From a checkpoint of a small mixture-of-experts model trained on Wikipedia: vocabulary 31770, a sigmoid router.
Below are experts of layer 4 (counted from 0) of a mixture-of-experts language model. Rows are named router (the router's row for the expert) and show model dimensions 112-223. Each number is 128 + 24 x the weight over its row's rms, rounded and kept within 0 to 255. Numbers have three digits each.
After each expert's rows: a language model's description of what the expert responds to. This comes from a sample of Wikipedia text that the model never trained on.

# expert 46
router:141123144158138103149161116139106168116092133147095136121085135111126156131125126142159149049125136125113132129121123126175146146132111195134135094186181124156135127155093161155180130093139123131181119147127155146126138114099136131102115135141171160084107145130131164117141140131135156123097126143130021149108108122131111168095170115121
Description: Abstract nouns and verbs. Common abstract nouns and participles after articles or auxiliaries in prose, such as place, result, reason, used, plus month names.

# expert 55
router:202140170143122137114133105113134128094108151090157093128123120132084145105119112136136157088114128128117125143154090054114169125170120111123116155139139112106142106130110160103122113156172118122147114099150131126110126154129149126135125145134108108130154143205166121160122147103129135144090120117125147107109107156123111141129134154128
Description: Headings and table labels. Tokens at the start of section headings, table headers and infobox lines, such as Track, Certified, Description, dashes, pipes, spaces.

# expert 35
router:164111107157132121146120132102086140141119149106102124163134154137108171156155176154103132080151114118123132132137150102123132123165100111095152156133160131089078125095123112095153110120101126139170123119110136131117121119136113114125144141085138146142139160090100175114144129108144128166089091091143157134141141123155111160117096129114
Description: Prepositions, verbs after to. The words of and to, plus verbs and content words after to, would or not, such as make, be, become, clean.

# expert 3
router:085165130142113118103114134107147129112109114144109090165134077118112111129125091142121127133110147156134103118187115166117145093119103130099146143097099110069156122149094111142126127118110107109116084112123095132103116148121098115112142135125121139124151110134144130139140081096118148148076107106148169093131170095135152156181134090138
Description: Copulas and determiners. Forms of be and have, articles and possessives after a subject, as in is a, was a, were also, his.

# expert 43
router:074123099161139112163117122123137106139126144144139133118107096141146139159142133130122138128117142152141189120174098130151130149129113120123132138158121098173091095118117127135145140124131101125177133099141135090140128139166136098168130103173096117139124116079127175153171147091128147096076107120119175128144123060176134133115145144125
Description: Articles and quantifiers. Noun-phrase openers such as a, an, first, one, two, New, more, other, often after is, as, of.

# expert 19
router:124102114159116115126120114103102114145117140137113131158107117125133138137092137087087121057145123103108166123102184164107134149135122109126129157121077129145143071172129124129124125130173197112052125123099095095080130114167117126142145152095106126135123124197145088117138116157082119173151118158157155117176134154130157140114124144111
Description: Capital-letter name starts. Single capital letters or first pieces opening names and abbreviations, such as D, R, Ho, Tr, Inc, often before periods.

# expert 45
router:079128096152140087152122140113161134140155130114161130126117146172113116128133116128076124126108140139122120121107132147129125131149160122141137105138100099221128148128142139166121132122122135127100145131150133124135120118129125135142179116133085125108143160083096117093145129067125127113096126148116185167107158127111096127121155123125
Description: Possessives and modifiers. Possessives and adjective-like modifiers before a noun, such as his, their, its, this, American, National, comic, youth.

# expert 41
router:170125151143111131113138096097145138120101129104162114150118117178102142114125109118109142108133137135113127147156109058129170144172123106119104133105146102158200126130109162135138100166168120114148103107132132129113134142117144159125121131119119118128147139237148106157091124089117138153183114109130093115142105117114102142131147144133
Description: Year century prefixes. Leading digits of years and ISBNs, mainly 19, 20, 18 and 97, in dates, discographies, tables and bibliographic lists.

# expert 26
router:086136105091104150106135141113157139153104131135146117146142162115077136125155133153124115111124116102141128155110103141149092107087169091087117131080140117136150098083156095170112133105118106120095162134144161075156118118117125163128158129158153124141117115127148150123107165117136135139177118076131130170078107102071109079115148157128
Description: Spaces before numbers, directions. Spaces before years and numbers in dates and tables, and words like New, St, South, West, other and back that begin place names or phrases.

# expert 24
router:161099096140159104152148098148176122141107086135147138087117084136195118154112113148138133068138166091142119135132128172161156140141137112130155144137119116126088131120079138119114109140120097165125139161132130186124102137156119149122091116186130093117161138135162146149111107122130171138124136126138093122137125140132089170089138125156
Description: Word-final name pieces. Final pieces of names and foreign words, often surnames and taxon names, such as ie, ley, é, ire, as in Cissé or Airey.

# expert 18
router:081128149083117147125157106130101167155121153114138136135139094155136125133105115154130146134122117148132108127083125153116132138116129136108106122087149113167137173070148080107127153086122154110129107131115137117162168128075136156144119107101116119141116087149114129092116134104139127134154119132128174109125097146154160122066093109142
Description: Mid-word fragments. Short lowercase pieces inside words, often names and foreign words, such as ad, ag, ak, il, ut, as in H-alt-ing or sm-oot-her.

# expert 60
router:152155121118142116107133095150159122140133175112167113135122119144152106091138165106122149173151123123120159139115118137146090141141098141135166101135087141105165101131110115126120118129140138107160123173138124149133146154109118122131123167137133069168120098146101190120117123127165143124132126126110149131173150153136111130170113117122
Description: Music and biography. Musician biographies and discographies, with music words such as music, vocals, Lyricist, singer, born, and pronouns him and he.

# expert 28
router:095132153119122155125149159116123131147100142120112164147109134126105131118159161125108127122114118116134136131116129158147145151112142115195123094090124152102112144095097145184109131140128105137108147133162162118110119100127124100117134148103150156118148140131185144138135192094130124164082082130118129120149124131106082148136175101124
Description: Prepositions of and in. Prepositions of, in, from, or, at in running prose, plus compass words South, North and name particles de, al.

# expert 62
router:119134094151145156114127127122124144107116137099157122117121202103148142074123110118122143086160130105135135117107106105147167114110110114152109062151116130177081133145125108126135119104143094114123136137152100137115120138094110128148125142130114095096129145137172112155121120049162110147193109126139053142136107170120138151145106137138
Description: Paragraph breaks and openers. Paragraph breaks and heading markers before a new section, plus opening parentheses, quotes and dollar signs, as in ($ today) or $3,500.

# expert 15
router:124158120092103151122166095108076129120112138134125177131126113096160098123078129158163128160130104122160091096161134123089135125064169092074111149136125105147121102092113131123130132127110142131082110133091095140100147139142141174160137130104160132126120153184171153130131134119116133150143104140138159141145131152126162102151136141104
Description: Group and institution nouns. Head nouns after the or a naming organizations, periods or sports units, such as season, League, team, School, village.

# expert 34
router:194127172134149127162124129153127108143119139105125129101119163157120130143101139131164126127105131107133130127138151123142140130164155163156153084142132146082096145126111151129137144133103116118136141137109153096159122140161127148153127118149144121128120153161106139139143111192139121125223142136118001126102115163087091143142151123132
Description: Personal name starts. First names and the opening pieces of surnames in lists and tables, such as John, Robert, Bos in Bosman, Wals in Walshe.

# expert 44
router:139117141153081099112169159127123140110141135138116155121129130180142114145125095148117106152111150117146112127117117072086160089163108125161135159133108153096132132144112178130124138137113164150149127126117194129115140169110122092164095143112112170128125138197082148121102164119098159129077128133126147113119090082117091107166134191119
Description: Conjunctions and linking verbs. Conjunctions, prepositions and verbs after a comma or it, such as and, in, was and found, plus participles like given, creating, provided.

# expert 36
router:152146135126148151103126110119118108143177137140111100132108089177143128088154106096170100185143093142139140141129149146149141136136112175142116158126141146144074096090114097097082125157132153118142122096114102156145132112063143104092126094100164132121100131183123121122145126145158135129099158129130093149129137115148140100174077145103
Description: People and group nouns. Nouns for people, roles and groups after the or a, such as film, player, club, member, host, plus the preposition by.

# expert 23
router:118098078145137112145112120154116163131134148143071097109127126060082127164099117149127127131159122154141124158098126091133124117123143111174101156128127147195152147115148141145175115074178159127157133148139128133089133136196144131123152120138089138140130121140128140118093164156121094085168156119119123134151126132112149096113122181103
Description: Word starts, ordinals. First pieces of capitalized names and words after "the" or a quote, such as Four, eighth, End-eavour, Field-ing, British.

# expert 40
router:128115123163119145112133092154143129119099129122104113132133187171098128120137128147162134137133146135118147137132093093123167128144130157148132052101110137069110106124128146155114137113149144147127124108113155155113113141076149134160113112115122140151122116083141108144139117103111116136000121129161219132141105157130098113160120126136
Description: Commas and conjunctions. Commas, and, with, or, but, semicolons joining clauses and list items, and the comma in dates like March 22, 1991.

# expert 56
router:115126128150135144145107108136133124099129111102168150145122086115113103129096129125149100122122134114125104130130121156111113132203133110123135098168187133156052103135117142104144124156126122117142141140140106114170135150139122139121128142132175117088154123135154106125153096148096121117105137109164150139114159153128149121109128156128
Description: Line breaks in lists. Line breaks and the hyphen bullets that follow them in infobox lists, table row ends, and headings like Career history or Professional ratings.

# expert 52
router:139105101173121141168129153110097107116124130127129128116151112158121143086124122085160123135108148148140112144165120140148128102143161162136136148108137143086092139137122148066129101116097130118117102135176130143162150123124151111108132145112126114162125140112170097097113114164119158100144144091163090114123114150121146174158141088103
Description: Name-ending suffixes. Final suffix pieces of surnames and place names, such as ville, son, berg, mann, plus opening parentheses and was.

# expert 54
router:147118122110139143116136197155133153123103124164126131093115144165105125153152144150168123085132126156172075121126127120117103111121165172161165167166129130085067160124114133138109163147091155119132125142163147133138133149143104168127150140118126155115090137094120169134120083143101139166206138127139057125101125144120095124121087124138
Description: Proper name words. Words inside proper names of people, places and titles, such as City, York, John, University, Bilbao, Express.

# expert 22
router:171122144150117121132105123144146109149168157108171102097106159103106113144145126133119138151098108124091101159144098131120131103130134142126090080125133137123178105180126120130081112116125153100150090124208141140142110138129154059119107088102098150139128131145140151122147122098086179122089142118134094098120083137127128134140115096091
Description: Dates, countries, name endings. Month names, two-digit year or day numbers, and country names in tables and dates, plus endings of foreign names like Banda.

# expert 13
router:172128140172124123154152097165137134138117121107129138143137157135104144116139100140113134119115138096151161131117114110127158123158109147139108095133144127184126119123138158106121129143142122128127111121112141134115131147118143105137139144123131116140130145193138115143126124119143139140128117114105116110110109122116127123142105152109
Description: Articles and table rules. The word the after of or to, plus table separator rows, section headings, and United States in location infoboxes.

# expert 38
router:162154122161137138142082152121105139103135110136138139114111115143128130105122134145145133170177135121153165108137154170105126135126141117143113117146136120170119124142159143132149088114115092161100124137146139100109133146110142191131112146094137123099137139122135120133143161135132167140073103141135236118172112116127156095177103145139
Description: Articles before nouns. The, a, an and its inside sentences after of, in or as, plus middle pieces of rare words and names like per, re, ro.

# expert 0
router:115136126111112132058154153139101151083130121146051130164138101113130174125105075153145133150135111101127141135155082124144110120130105142103160129160130139134110155152113157109154115110204123158157125113077121145093163139101133140043120163144145111095133131143122150159119150131128132117171147114122195131129065117177121146164122105135
Description: Line ends and capitals. Line breaks after table rows, headings and closing parentheses, plus capital letters inside acronyms and names, such as UL-T-RA, NYP-L, IB-P.

# expert 63
router:125142149166081120126129122148101132098100188153127140158147139139166138098117112103141121115109075133162115098102128095115142129168122134139150115123125097120138143143127115125139118110125101120101120151155133133102118099131093118134044113105076130149123135115122147158101101094145112147128098148127103110112127136110134126140095126146
Description: Units, brackets, section ends. Closing parentheses, line breaks, heading ends, degree signs and units like km, °, ″S, plus words after a determiner like reorgan, remaining.

# expert 8
router:177112184133097118155122111108179122117105172086108123098129178096075116118150085144086125149103122103088127123127126130113141108158133172118121133135144115118154111175105140093085106150144131099173153116135124141138119157178140126129130137086067125153132149100142142132136113099135151137155117116123103145110105132148109154134155107120
Description: Country and place names. Country, state and city names such as England, Cuba and Ohio, plus year-ending digits (2024, 1990), usually right before a comma or table bar.

# expert 51
router:161162163145141122119116145088168113135100150128171108131105143132120109113156129113137127160139155119093095087152149139115100098142155134128137173164095099152147137119145108098135116151118138092113103148136098142131115168076146113134122126122122132101136125068129090157116075156108110114092153139119125125098153102150144124156139119130
Description: Noun-final suffixes. Endings that complete a word, often plural or name suffixes, such as ers, ley, ton, ation, ings, and States after United.

# expert 30
router:150123141142124152155073115165121093146105101115133148112153150124127153145118107088116109100136175096098174105108102111124174120115117104117110073098106119189137084156144146112182101127135113117130122128073106114082102119160147153137082146119101121153122153181133125116137134159132124102110152152143019081140114126115143141131144134148
Description: Capitalized word starts. Space-led first pieces of words, mostly single capitals or capitalized stems beginning a name or term, such as R, C, Illust, Dyn.

# expert 10
router:182093131119126140096178148113132175073112131119119148118122119133116147141104140170121131118097179114111120064140113128132132142162124135127155148127094083131114108121133110115106104112112142119063105138152163135156127129134128155132111114124117138098193135088132135138101121194118093136128150153136084125109133089095125105126139108097
Description: Word-final pieces, headers. Final pieces of long or technical words and table column headers, such as stoichiometry, receptor, Domain, Rank, Pts.

# expert 48
router:167111147125129122144112085111168138156142107116118144093140133154158124141119084119127156161153141132153143126161099119097137124166126146164106131130121079113166100112100171134071122172131165123167092139088117129127131140140108180138139127115127099101124147109125087142103124163117114159180136123120092112136157119098098161138117140074
Description: Pronouns and digits. Subject and reflexive pronouns such as it, he, they, themselves, plus single digits in numbered lists, tables and track listings.

# expert 14
router:162112131145117116094164096126117141140116078167144151124125170118130124162126106147113110107121123136124107101109151146142116154105165131140132103116105138210116101158128134100141134100113159138121128125082129131142134139150124159153092125103197165076159117117143133122117140147102138130100119167139051110083119101126113159090121124154
Description: Common abstract nouns. Singular or plural head nouns after the, a or his, like building, story, technology, battalions, or endings such as -ation and -ment.

# expert 33
router:122139116121110118138099177125144106132126094169132167117138113107148103135112097079061130120157144098124152117113127143091128111097106139117092171121146119198161119143167109143141128105184136136130170144106125135116095124149109118129130153122159121096116110143106111095135189102101119113129109158120150125138133113132193115115133114138
Description: Word-initial capital pieces. First pieces of names and rare words, often single capital letters after a space, parenthesis or quote, such as R, Char, Var.

# expert 6
router:117122124156133121107136109146140156111137141124138165119108120172159150133131086103173114109128128122131095156106100116165100109097126089114161163142072140034141093134177100114141126152121142130114129114146107110128132115132098122092131136128096131148127144139121101161117084086143127102095109133084110121119107097163116138165160123135
Description: Main verbs and auxiliaries. Finite verbs and auxiliaries right after a subject, often he or a noun phrase in biographies, such as was, had, won, served, held.

# expert 61
router:170156131115116123126107124143134100126111151107146101137085122123135137127133112103103146085128128109135138151171110068136168090152100137122115121122112145130119119148088156109150098124173139127152102088134098126104117143142163109144167137138105161129192138191176154152104142134125151139127159097130140112119125103128089139133135189123
Description: Month names. Month names in dates, such as May, June, January, often after on or a colon, plus abbreviated months like Dec, Jun.

# expert 4
router:169150146142114114117126121114137130103126148088127095109128154114103131129137111144150143105109113135128141135122125084134158108167125090123104189163136152109182092143119143132126097142192121120135109097121137134124126140112137120132138140164109112124151135174151126140140121114148137147144123144132000121136109126122136131136119163152
Description: Periods and digits. Sentence-ending periods, abbreviation periods and single digits in numbers, times and table cells, such as No., 3:35, 240.

# expert 58
router:115151147083159135154144142104127131109092139123117129090122145183146137145138109139131131191100110137124133160126126117058120144138117093142087108082129107111131142151125158130112134126113142134110133133083134113118113116144124078159109127121135089143112109159126108082080129148108143147133141119122127117150118133091144100168154146106
Description: Locative prepositions, colons. Prepositions in, on, at, during after located or born, and colons after field labels in infoboxes like Country: Spain.

# expert 9
router:113129143054142117097117135141133173125146073147098138129155102132169158157151124161187094107141104092106137140109179160125144124125104131206137116139133166100143157121144076130094149128117089113125172090093110143173162139097153089125158116220119132102092123113105134135091099154153088129132118156094121119132091086107207105126133149145
Description: Digits and short fragments. Single digits inside numbers and scores in tables, plus prepositions like at, into, between and stray word pieces such as ast, le.

# expert 39
router:060127169108148150141134114161160114130138095122114122102176137135144122141163152097090156171123122131166129173125113103137107140132104100111116106140104182099167127126143150106165122149115134159098143139156141134096114134068110109105144091147153095183091090129088102129096100114116127146132129150115137167099112120126126126132116135134
Description: Film and album vocabulary. Words in film, TV and music articles, such as film, album, episode, feature, cameo, plus punctuation in release-date lines.

# expert 29
router:092136144111107143117120114130147172142137129136125169189133085111092081121124187130118120154096099098145164120126134120182126132201165101111125131134116083136112167106139146163110166122115141136121112137097143112150145144191130148104114125161109174166121142102149115133118160161138135122174096127124090143130126155108122106159126137149
Description: Number and word fragments. Year and digit pieces after 19 or 20, and interior syllables of names and taxa, such as Scardov-i, W-ess-ex, Noct-u-idae.

# expert 57
router:162149150164117141126131108135140141118108147085117118158116152118112121116112082121145130103110088122130121130134095083103152136157114125127121097120116147104182119104088178098144129148179135132144096109147152130120128142114152140146133142142087098134158138177147131136140150115135112150048099152126104091119117099121119119129130158132
Description: Closing punctuation. Commas, periods, closing parentheses and quotation marks that end a phrase, title or clause, such as ), ", ).

# expert 17
router:155117127123119143127091093144131118127091118119145142145157117074104133150142092109092111100106124125153090156143124098140146102148165099140143128132141126056092126148128153124142130128152112122135127128138139152125118133135129131136095127138102109126147181174146150135132095156131108123255105117116213101104105185152095143122121076143
Description: Table cell pipes. Pipe separators starting or dividing table rows in lists, filmographies and results tables, plus wiki-link pipes like [[Virginia Woolf|.

# expert 1
router:146131119136127156116131140142087136134110131119142132165104137161153124114083147148066137121160123119137126121132131094069104164156116125088127105132119117169169125121140139132102142171122133098116113133110135110120129141139127130123110136122162070147149152114155100108134160129140149091185085097128109094134131125091111162149116127137
Description: Numbers and name endings. Number pieces in years, stats and coordinates such as 19, 20, 15, plus suffix pieces like th and Roman numerals I, II.

# expert 16
router:195144139166119136131127113140154148117108125098137135131123147138117113100110124131142152116116148126139178144140096104117152140151114153113128083163127138175143125147126135125140132122152152125116112113153125139113131156122122109138104144134147122128150122171128122158102108113146142137127130109128133100140118129138118134153099161120
Description: Determiners and clause openers. Articles the and The after prepositions, commas and sentence starts in prose, plus words like only, numerous, poor.

# expert 5
router:105090111113115127118132142151121117089163132131156113196148090085133157149151151126072160161142134164136138158106162168120081110093092151128152128113150137111160182121104145136107130103139109106174094149097128114143139078116123139154138138109158122143136135138112120142170120127111105131135118119131156120098157128165142124094087113141
Description: Mid-word fragments, numbers. Interior or final pieces of rare and foreign words plus year endings, percent signs and closing brackets, as in Exche-quer, Ouagad-oug-ou, 20-12.

# expert 37
router:119138151131154142111118146152118108162132142136104134145136171085119115099115130138091093123158115130116136140159083136097155116130143139164176109121136131119208082125142136137138129143111117116084124108141146110146145119101109139142085121117153120104105140136134141123135104087123100141163102107122217133171142186144126121122114076128
Description: Table cell pipes. Pipe separators after numbers in table rows, plus and, semicolons, and Romance word endings like o, os.

# expert 2
router:092138150124133142099146111110130110112095144124127080145111176157160120087161140138096130130138148117120134133132111097140129135148145120155124034152122110131063063128133137105104110168134123112124138145149101145180125158144148136143106184138130122141146112063146130135124161090152125126186090128165133146125096134130137144144117142112
Description: Dashes, brackets, separators. Hyphens, en dashes, opening parentheses, opening quotes and slashes, often in score lines, list bullets, chemical names and table cells like 1–2.

# expert 7
router:146119130120117121169136152135140103126136104134123139126116118154135142123111162133159083147169112113087111094161120095142090146108116137107072176103142110106100110136161111169099168167096132181112143127134111111127138094131141120160135110184136143119133071083117125097117118118178130119124157081147137142162126145107103135094164130091
Description: Clause-linking function words. Connectives and verbs mid-sentence in sports and biography prose, such as as, that, by, which, when, including, played.

# expert 31
router:146122126145117121132119155146125119120115144101124166120151162128092130128135120121122139138128105120127107116124116102129187110160114136124147139161148132143190089113151102129166171139153129162109147118138176082098116107142175093143111146126106120127097091164123131112155134067102117119174118133131084131104109145135122119140105150090
Description: Spaces before numbers. Space tokens in tables and lists right before dates or numbers, plus odd mid-word pieces like un, ob, aw, ud.

# expert 20
router:121140080098103138124139123157125101118150145137113149098132147127149114133087113128110177114148151141143126076111147146118135159104122096164119134100114140155158156174145149152127162134113102144138132095084127110122140095146084137148123135144093118133097134145119112143123085117080109090159136118133105143139099131137113124113149113158
Description: Years and sports terms. Spaces and 19/20 starting a year after a date or table bar, sports nouns like team, season and year, and odd mid-word pieces like ac and ec.

# expert 25
router:178115166124178140120114141112086141134120104127155100092144129153109109092177150145151164154085148133093131132155120130115148104100141133130124135118152139140100161131091118110148074169076088134113150112146138148129160126087114112090148109114109126170133149171108129122155155177148088096137158120076031144132132113168098132116100116112
Description: Person names and roles. Given names, surname pieces and occupation words in biographies, such as John, David, player, coach, politician, plus longitude °W.

# expert 12
router:151114141129140168164120154152176105170130136068093128102141128138111120145112133103101123065124161148136152172124112126127150120124133136101115127132128135174110134139107162114126172109118098105101151108166087145092086134182151125153123125148059153130104136068117107150149181139134129134151129150092163139113130117112121152112123136095
Description: Quantifiers and adjectives. Determiners, quantifiers and adjectives before a noun or in list labels, such as not, first, most, several, American, Famous, unknown.

# expert 59
router:196124118164103137106130133106121133087093150100157152086119125121073110147122106145099155115118119138143162137160117113107162148136110120127137182113124086137125103121138153117137166140128140135138124079120126140111135150128108125131123140125130122136119149139148139114133179090111150143101137122132104126147116148129139119160101157124
Description: Spaces before numbers. Standalone space tokens before dates and numbers in tables and prose, such as "in 1961", plus name endings like -an, -ans.

# expert 53
router:091124114098136110156090081160134127166155092106119114094129132084134119123116124139179109134143110111107104123120107120066125119140120117112117111116136169140133154138182110169129135134138156125132138092135131120108106163157119111126172132100128117174138113055121090135141138097172148121118133119133139116181140157095137133168119133138
Description: Prepositions, suffix completions. Prepositions like for, on, with and by in running prose, and completing suffixes such as -illed, -ved, -ily, -inal.

# expert 21
router:138167107153111108125102143133102143150162122122104124098094126151116140099171170141092135110123083111108114113106120155149119128124146132101126116118174127109013126109080134113142162149137092101180136116124111127126129149144112147113159154155128136124113133084127116162194124093102119127071127112119130125176127112120141110098155152133
Description: Linking prepositions and complementizers. Prepositions and clause links after a noun or verb, such as of, to, for, by, that, where, who.

# expert 42
router:153129133134130130129147114125135111116108142097147122157137126078089137093096111152147114107122135128109114135131069113087137128192111119125118142145127145108168107151105186100130129134160139085118116115165136132122114160125145115131124141147114134124159161166131134157107148129136104143234106143137178114119110161132115119134141139125
Description: Punctuation and table separators. Punctuation ending clauses and list items, especially semicolons, periods, commas and table pipes, such as ;, )., ".

# expert 47
router:115119136098125151110102115109132144119115107083145144118114204128125132122124132120051111123136119087138131116126096113146140160146143146152120152142158156103151104117137084098160134097160119090120144131134141135129111127132111163145128144118075109144137149144158126141099087190122140102156152154115092130106103127092152112159133136135
Description: Small numbers, word endings. Single and double digits in scores, tables and date ranges like 6–3, 8–9, plus word endings like -al, -et, -el.

# expert 49
router:203139170141123137115133104113135129095108152089155091129123122134083145106119112136137159088113128127120124143155090054114169125170118110124115152136138111105145107131109161103123113159172118123150114100147132124108125153129151126136123145133106108129155140204167120158122144103127136143086120116126153107112109155124112139129134155130
Description: Line-start punctuation and countries. Punctuation and tokens right after line breaks or headings, such as colons, commas, See, and country names like Sweden, Austria.

# expert 11
router:113136129127128084121153145122158134160132094131141104121150172100116122159107147089157092177097147159118166090075157146129140138119103154150108076120126121193154114135156127153164111099140067119173111128141151144142100105171098127105135121126111131112143113111117142133104157095155090107180137146157151131120176154102116137190134113113
Description: Section starts, institutions. Heading markers, paragraph breaks and dashes, plus institutional nouns like State, University, Film, Culture and Research that follow them.

# expert 32
router:149135115134104113143130131142145128132135118135131136168148129103126124104145135120139125151140112132120185134102158141109158133113129059117145133150184120164157088142135124127129109129133121105123114094156113069139103115096148116109134141127177094130119103128139074112118171090177141127091122145175158146151142130114089115117106087135
Description: Sentence-opening determiners. Words starting sentences or paragraphs, such as The, In, This, All and Both, and mid-sentence the, his, her, an.

# expert 27
router:152139166106113145131116139151111144080110170119174116104081162102096138130126115118097157149134116089126183135108096130131149149135144146182159179138127146119181103131189098141122096101117097131091141111109147126080174120094132125160123128105123116151111110183118135149133143118159144149205133115159184118133107175108071142144105088126
Description: Table separators and coordinates. Pipe separators and numbers in Wikipedia tables, coordinate marks like ′ and °N, and the verbs named or called.